From a checkpoint of a small mixture-of-experts model trained on Wikipedia.
Experts: 24 experts in each of 11 layers, 2 picks a token, a softmax router.
Training: 503M tokens, 3840 steps.
Below are experts of layer 8 (counted from 0) of a mixture-of-experts language model. Rows are named router (the router's row for the expert), gate (a neuron's input weights, with its number), up (a neuron's input weights, with its number) and show model dimensions 64-127. Each number is 128 + 24 x the weight over its row's rms, rounded and kept within 0 to 255.
Before each expert's rows: a language model's description of what the expert responds to. This comes from a sample of Wikipedia text that the model never trained on.

# expert 9
It responds to: Field labels and colons in infoboxes (Existed:, General information, Major junctions) and modifiers like New, National, first, second.
router [114  85 102 127 138 126 108 112 139 143 126 135 109 111 154 131 142 115 111 123 113  78 123 132  90 117 103 135 100 125 157 123 142 139 129 135 103  93 119 107 166 142 102 157 120 145 157 108 142 140  96 119 121 103 119 114 122 105 139 146 121 173  85 130]
gate0 [130 155 116 156 101  96 140 114 125 172 156 111 147 103 138 145 155 138 113 117 105 129 113 153  94 130  93 114  92 158 121 123 104 134 116 150  96 156 127 131  82 137 153 174 129  93 104 130 142 110  82 149 126  81 116 129  93 120 120 132 140 137 105 152]
up0 [115 113 116 120 102 161  93  94 130  93 152 124 100 162 119 186 171 147 144 123 149 160  91 125 128  96 137 119  94 137 129 107 124 135 160 125 114 148 142 185 123 175 135 148 128 116 147 149 109 105 146  96 168 178 141  94  93 121 108  92 127 127 130 119]
gate1 [113 110 104 119 141 139  81 110 190 123 123  98 139 140 125 123 120 129 114 123 133 143 163 151 131 130 128 129 103 142 115  86 116 141 121 118 141 117 166 133 100 158 121 176 135 131 161 121 128 130 153 156 138 117  65 131 166 153 144 126 145 154 136 148]
up1 [ 47 154 144 134 138 173 139 109 114 111 105 135 116 133 169 140 111 143 144 147 132 127 138 151 116 113 108  99 114 114 138 130 107 138 162 153 135 137 140 124 146 122 171 150 130 102 143 108 132 125 156 138 149 119 159 101 167 117 124 119 105 139 149 120]
gate2 [148  98 127 110 108  57 147 151  93 127 124 151 170 134 118 141 127 165  93  96 137 126 141 171 124 118  87 149 141 119 153 128 170  95 118 128 100 125 132 115 133  94 116 133 133  80 142 120 190  93 138 154 100 130  94 135  66 148  71 171 141 176  84 147]
up2 [126 191 116 134 123 139 117 166 128 151 162 138  88 135 124 164 143 147 117 113 113 137 169 129 116 138 141 140 114 132 184 161  87 107 137 145 107 122 124 126 108 132 135 148  91  89 143 158  95 139  84 132 120  92 145 157 130  78 158 136 110 103 157 101]
gate3 [104 138 121 163 114  90  87 147 101 152 150 115 117 129 104 163  98 146 105 153 133  95 127 141 109 178 113 108 119 150 154 139 123 114 120 127 167 100 105 152 109 144 155  64 133 149 146 127 130 157 108 118 100 108 135 105 145 124 133 130 104 194 108 106]
up3 [ 94 132 117 163 129 126 147 120 126 127 124 138 119 122 127 113 112 160 115 139 134 125  94 133  78 136 121 153 175 149 119 136 133 136 145 126 142 125 102 124 123 154 107 120 110 153 107 162  96 120 115 165 130 169 105 157  75 111 134 147 108 139 134 127]
gate4 [ 63 158 134 121 120  94 156 141 113 114 135 140 128  71 140 132 117 127 126 138 135 133 155 138 156 154 150 121 108 136 110 112 125 162 130 136 126  99 142  98 163 147 136 170 120 143 124 115 156 135 114 150 141 125 140  92 143 135  87 159 109 118 145 117]
up4 [107 133 115 111 115 120 106 131 139 101 132 122 116 128 140 119 154 118 139 176 132 119  85 134 124 129 147 134 154  82 132 139 132 115 112 113 107 154 123 127 139 133 146 122 153 137 129 120 132 133 147 118 102 110  84 120 135 112 103 133 123 116 128 128]
gate5 [117 118 168 119 181  97 132  97 145 137 170 154 128 108 129 127 130 139 113 153 118 134 154 140 173 130 148  37 100 159 155 150 114 109 155 108  72 150 163 154 103 103 147 140 122 148 151 133 143 120  83 109 116  97 123 113 122 100 139 116 115 126  73 163]
up5 [ 93 111 167 116 143  91 135 111  87 125 150 145 103 106 141 119 125  95 124 125 149 123 142  80 131 124 101 121  99 114 137 133 136 121 161 126 122 105 153 166 172 107 124  70 127  96 143 104 120 127 127 141 132  96 113 103 134 118 111  86 114 131 165 150]
gate6 [118 135 116 143 115 136 125 131 121 149 125  79 116 106 119 153 105 106 119 122  69 137 139 135  98 100 156 143  88 135 165 123 130 136 138  68  87 173 146  95 114 137 130  81  96 126 116 139 161 140  46 109 105 125 164  75 128 140 121 106  97 147 108 116]
up6 [138 124 119 132 137 136 161 115 108 180 129 123 143  94 149 138 155 152 112 111  99  98 106 138 139 125 152 110 157 139 161 106 129 141 132 141 124 162  93 162  96 146 175 105 115 137 120 169 123 146 131  72 138 165 156 149 157 176 115  97 136 126  84 131]
gate7 [119 158 140 104 115 136  92 114 130 114 154 102 148 121 171 132 104 126 101 142  93  85 143 151 132 163 107  73 111 142 123  93 133 112 126 128 108 126 108 140 146 126 152  89  76 114 107  94 146 134 128 113 167 100 139  65 119 143 137 112 131 173 166 123]
up7 [163 145 151 162 132 173 106 129 144 125 177 121 137 141 120 135 150 163 102 130 149 153  96 128 124  78 141 108  95 122  91  98 117 124 122 155 139 116 101 117 130 125 147 111 166  87 136 132  99 185 133 111  99 112 104 195 128 123 110 143 164 118 187 102]
gate8 [114 128 144 113 128 135 122 109 119 133  85 126 108 102 136  37 108 158 137 144  86 136  85  96  99 139 111 125 121 141 170 156 128 143 139 127 127 141 108 112 131 100 135 120 113 111 143 101 173 105 103  96 101 101 146 149 154 113 119 113 144 179 133 131]
up8 [ 94 150 155 186 133 135 142 114 121 139 183 155 117 147 149 100 113 107 138 156 108 113 152 129 165 196 158 117 125  94 161 156 111 173 155 114 153  91 160 153 128  70 139 144 146 116 100 167 164 120 135 163 175 171 155 118 114 141 145 137 144 113 149 141]
gate9 [150 147 101 194 108 123 101  97 129 107 133  84 142 169 123 120 137 133 146 133 101 121 104 143  92 177 101 119 123 124 118 111 152 139  92 123 120 157 111 144 134 133 113 165 150 143 136 135 131 148 128 123 111 160 157  94 118 128 129 145 114 140 104 117]
up9 [138 123 133 116  90 116 142 115 143  90 148 113 112 129 125 144  98  96 135 100 115 128 125  97 132 121 124 132 107 141 123 142 145  94  79 134 142 138 138 172 100 111 102 112 139 130 128 121  97 115 146 176 146 172 114 137 129 121 117 122  38 149 136 114]
gate10 [107  64  78 102 119  97 150 120 134 126 105  94 141 134 170  73 118 129 125 114 103 128 131 181 140 178 145 108 100 121 127 114 135 113 179 185 182 119 136 134 181 141 133 137 106 147 127 131 106 142 127 165 202 106 111 125  98 164 125 174 127 128 158 119]
up10 [119  91 146 135  98 125 106 143 113 105 122 146 122 169 155 132 132 153 119  98 170 166 127 134 157 120 132 135 121 116  97 134 100 100 112 100 173  95 117 108 153 126 124 119 114 105 127 120 156 164 125 150 148 118 137 128  87 118  93 119 135 141 107 161]
gate11 [161 158 155 131 112 108 105 115 136 132 134 120 116 113 123 105 128  79 147 129 133 153 159 147 114 135 132 111 104 116 179 122 141 154 108 131 139  99 150 111 130  93 112 157 130 203 135 123 147 101  96 138 134  85 136 105 180 141 130 124 116 139  87 142]
up11 [153 147 135 126 143 127 126 121 131 176 103 153 183 126 133 128 118 139 119 171 127  65 130 176 174 118 158 151 100 168 113 156 154 159 136 117 110 152 123  89  98 109 158 125 163 136 134  99  83 118 110 161 158 146 193 135 146 128 135 112 118 118 142 156]
gate12 [142 101 117 125 115 161 157 136 174 136 107 117 132 104 133 115 147 154 154 148 138 125 132  89 103 160 128 124 148 113 174 183 123 136 134 129 132 110 133 125  99 129  98 103 106 158 132 143 136 111 144 140 114  91 119 110 119 124 126 117 125 130 148 127]
up12 [155 167 134 115 124 114 118 119 126 107 130 105 116 106 132 148 143 123 118 171 113 108  85 142  79 113 151 152 140 101 140  94 116 150 139 117 100 134 126  79  84 114 131 167 121 187 132 105 100 135 126 119 132 149 152 166 134 108 130 118 138 118 127 154]
gate13 [150 109 106  76 117 163 104 115 133 119 100 131 160 158 158 121 104 121 126 118 123  91 140 154 138 141  95 102 107 111 104 116 140 151 147 154 153 154  95 146  89 149 144 131 133 143 122  95 140 109 133 129 131 119 131 111 149 136 103  85 117 135 147 141]
up13 [124 148 132 118 135 154 118 176 132 138 128 125 107 147 140 144  84 145 135 166 156 149 112 131  96 129 118 124 147 118 119 102 124  98 133 102 137 128 154 128 126 175 150 156 110 116 135 138 120 156 117 156  99 131 104  92 126 121 107 115 110 138 131  97]
gate14 [142 158 147 123 131  95  85 135 116 108 146 130  45 112 103 107 138 121  87 144 103 126 102 104  73 118 111 134 129 119 103 140 148 113 131 122  96 139  90  87 113 152 115 132 135 155 183  91 140 123 109 163 154  84 157 144  66 113 119 114 120 159 172 153]
up14 [140 157 158  85  93 120 165  99 103 162 151 134  82 132 143 134 132 113 137 135 119 144 134  89 152 121 180  81 132 122 114 115 122  77 104  98 152 135 157 129 134 100 166  96 151 113 108 132 130  98 129 122 164 126 136 106 147 121 122 188 132 157 109 133]
gate15 [109 105 134 118  71 124 149 108 109 149  99  88 122  74 112 117 129 107 145 119 142 112  99 127 131 137 121 123 136 113 153 105  98 156 146 137 148 120 122  97 150 113 108  88 125 117 137 137 179 104 123 132 129 142 145  84 101 158 114 138 114 145 139 114]
up15 [112 129 126 135 114 161 146 133 146 153 119 139 118 174 128 118  84 142 128 143 141 116 138 144 135 131  86 177 115 142 147 155 149 117 148 140 123 116 123 151 141 134 105 138 153 144 110 161  96  99 110 110 154 115 159 106 103 129 143 116 166 132  95 106]
gate16 [119 152 121 126 147 129 167 103 158 125 102 142 113 150 163  70 103 116 109 116 105  71 125 127 104 128 142 136 147 118 118 143 146 117 139  83 113 137 109 143 157 127  99 141 155 161 108 108 181 111  85 101  94 110 159 149 116  98 100 163 140 154 114 123]
up16 [126 130 136 126 114 146 106 110 103 122 121 109 108 133 162 154 140 127 154 122 126 133 131 118 144 135 179 116 105 142 144 134 117 138 102 113 130 116 129 138 138 103 129 110 121 125 113 153 111 119 133 107 147 137 156  86 111 168 146 120 167  93  83 131]
gate17 [156 178  82 180 144 108 147 133 114 117 177 119 151 105 179 158 119 130 106 145 111 122 101 108 153  81 113 102 118 129 162 121 117  86 139  92 127 104 128 104 125 143 113 142  98 122 102 147 139 150 109 155 169 119 133 116 148 117  99 125 161 156  87 177]
up17 [112 159  91 110 153 125 154 107 119  98 126 127 130 107 152 157 147 118 115 114 122  95 156  98 127 129 155 126 123 201 128  87 138 105 121 165 101 107 148 161 131 134 123 137 117 115 154 130  97 148 104 155 162 155 141 163 155 143  65 115 121 122 150 122]
gate18 [ 91 157 129 120 143 137 126 102 109 126 138  99 127 103 115 134 145 137 146 155 118 103 115 139  75  93 146 101  87 106 136  88 135 165 107 123 125 156 101 119 133 148 123 135 101 117 130  85 187 112 126 117 125 115 143 121 119 124  98 127 139 117  60 123]
up18 [146 114 106 148 114 133 118 103 146 162  80 130 155 112 149 144 174 145 120 148  99 117 122 139 114  68 134 124 109  95 138 110 128 126 104 174 139 123 140 130 124 132 112 145 115 140 107 118 104 122  69 183 141 138 156 144 127 121 122 154 112 134 104 110]
gate19 [102 128 128 157 144 136 115 106 124 126 118 157 123  96 139 106 117 181 151 160 104 159 139 153 140 150  92 125 120 120 131 136  95 147 119 153  88 146 129 139 112 116 146 134 185 133 123 184 140 161 112 153 118 119 131 105 158 126 138 152 139 106 132 137]
up19 [157 112 153 163  80 162 122  97 183 148 184 178 141 114 105 121 111 125 119 116 135  94 152 161  94 115 136 128 128 140 120 149 133 118  96 140 138  74 148 130 111 148 166 162 126 157 118 156 154 145 156 134 141 143 149 131 123 112 153 132 105  99 115 156]
gate20 [108 100 114 139 119 149 147 122 129 124 116 143 116 177 129 128 133 126 170  88  81  89 130 127 138 130 171 166  75 114 136 132 138  88 123 122 134 131 165 115 160 114 132 104 125 135 129 114 161 146  98 134 123 174  74 112  93 104 100 116 121 127 149 171]
up20 [137 145 131 119 100 133 140 109  71 133  89 136 141 111 141 106 133 141 134 117 121 109 132 134 109  70 105 154 120 129 159 143 162 151 134 140 123 124 100 112 110 140 151 115 131 158 141 147 116 162 132 163 115  74 103  83 133 146 109  96 125 110  97  48]
gate21 [118 168 113 130 167 130 123 171 160 128  86 116 101 130 110 124 196 161 115 123 114 101 111 115 122 132 134 107 147  89 126 145 156 108 133 140 132 113 173 129 140 140 119  83 112 160 118 117 148 136 107 134 140 163 112  70 124 131  96 152 114 142  84 151]
up21 [123 137 154 116  85 127 133 100 160  87 114 117 101 125 131 152  96 115 136 109 108 143  85 120 130 107 139 102  93 140 126 111 131 111 102 159 162  95 143 141 139 118 172 170 110 149 102 143 166 154  90  99 132  80 110 120 118 102 153  74 113 136 119 112]
gate22 [134 102 164 160  97 106 129 105 147 165 137 120 133 142 121 156 148 121 107 138 145 133 125 152 105 147 143 143 131 109 142  85 108 115 149 104 157 117 127 120 133  98 135 124 115 158 138 101 154 128  83 144 194 114 137 103 155 138 143 132 151 148 114 124]
up22 [118 136 119 141 114 128 112 112 108  96 150 142 149 146 111 171 137  84  95 131 120 113 112 154 129 129 122 169 134 118 120  64 100 116 156 146 158 130 123 149  63 130 137 153 101 142  99 153 151 105 164 169 161 137 166 119 134 149 113  70 130 156  96 128]
gate23 [119 134 117 155 143  71 118 122 103 117 114  91 137 115 158 134 124 160 134  96 140 172 128 143 111 146 148  93 133 134 127 116 166 116 113 110 143 157 120 135  81 165 129  88  91 154 125  93 177 150 117 141 180 116  99 125 116 143 115 144 146 155  97 125]
up23 [159 143 112  66 141  94  95 141 144 129 110 102  94 132 175 121 122 160  96 132 145 115 116 121 103 143  87 131 176 113 115 142 115 148 143 125 160 169 119 112 109 123 142 158 201 149 115 145  96 145 140 126 121 121 109 108 129 105 119 129 130 156 117 124]
gate24 [102  78 137 143 156 176 143  88 146 122 125 166 117 115 162 123 137 122 142 142 122  95 149 167  92  79 129 114 130 134 105 115 133 104 136 133 130  88 120 100 158 129 134 145 115 123 129 141 164 156 131 142  75 114 121 154 159 122 128 156  99 112 122 158]
up24 [121 151 166 139 136 151 131 110 132 141 121 126 132  90 134 141 149  98 108 113 169 145 137 107 125 121 152  86  93 134 108 104 126 114 132 108 102 113 110 155 120 108 116  87  68 123 130  83  92  94 150 153 155 108 121 123 122 119 121 117 102 129 112 109]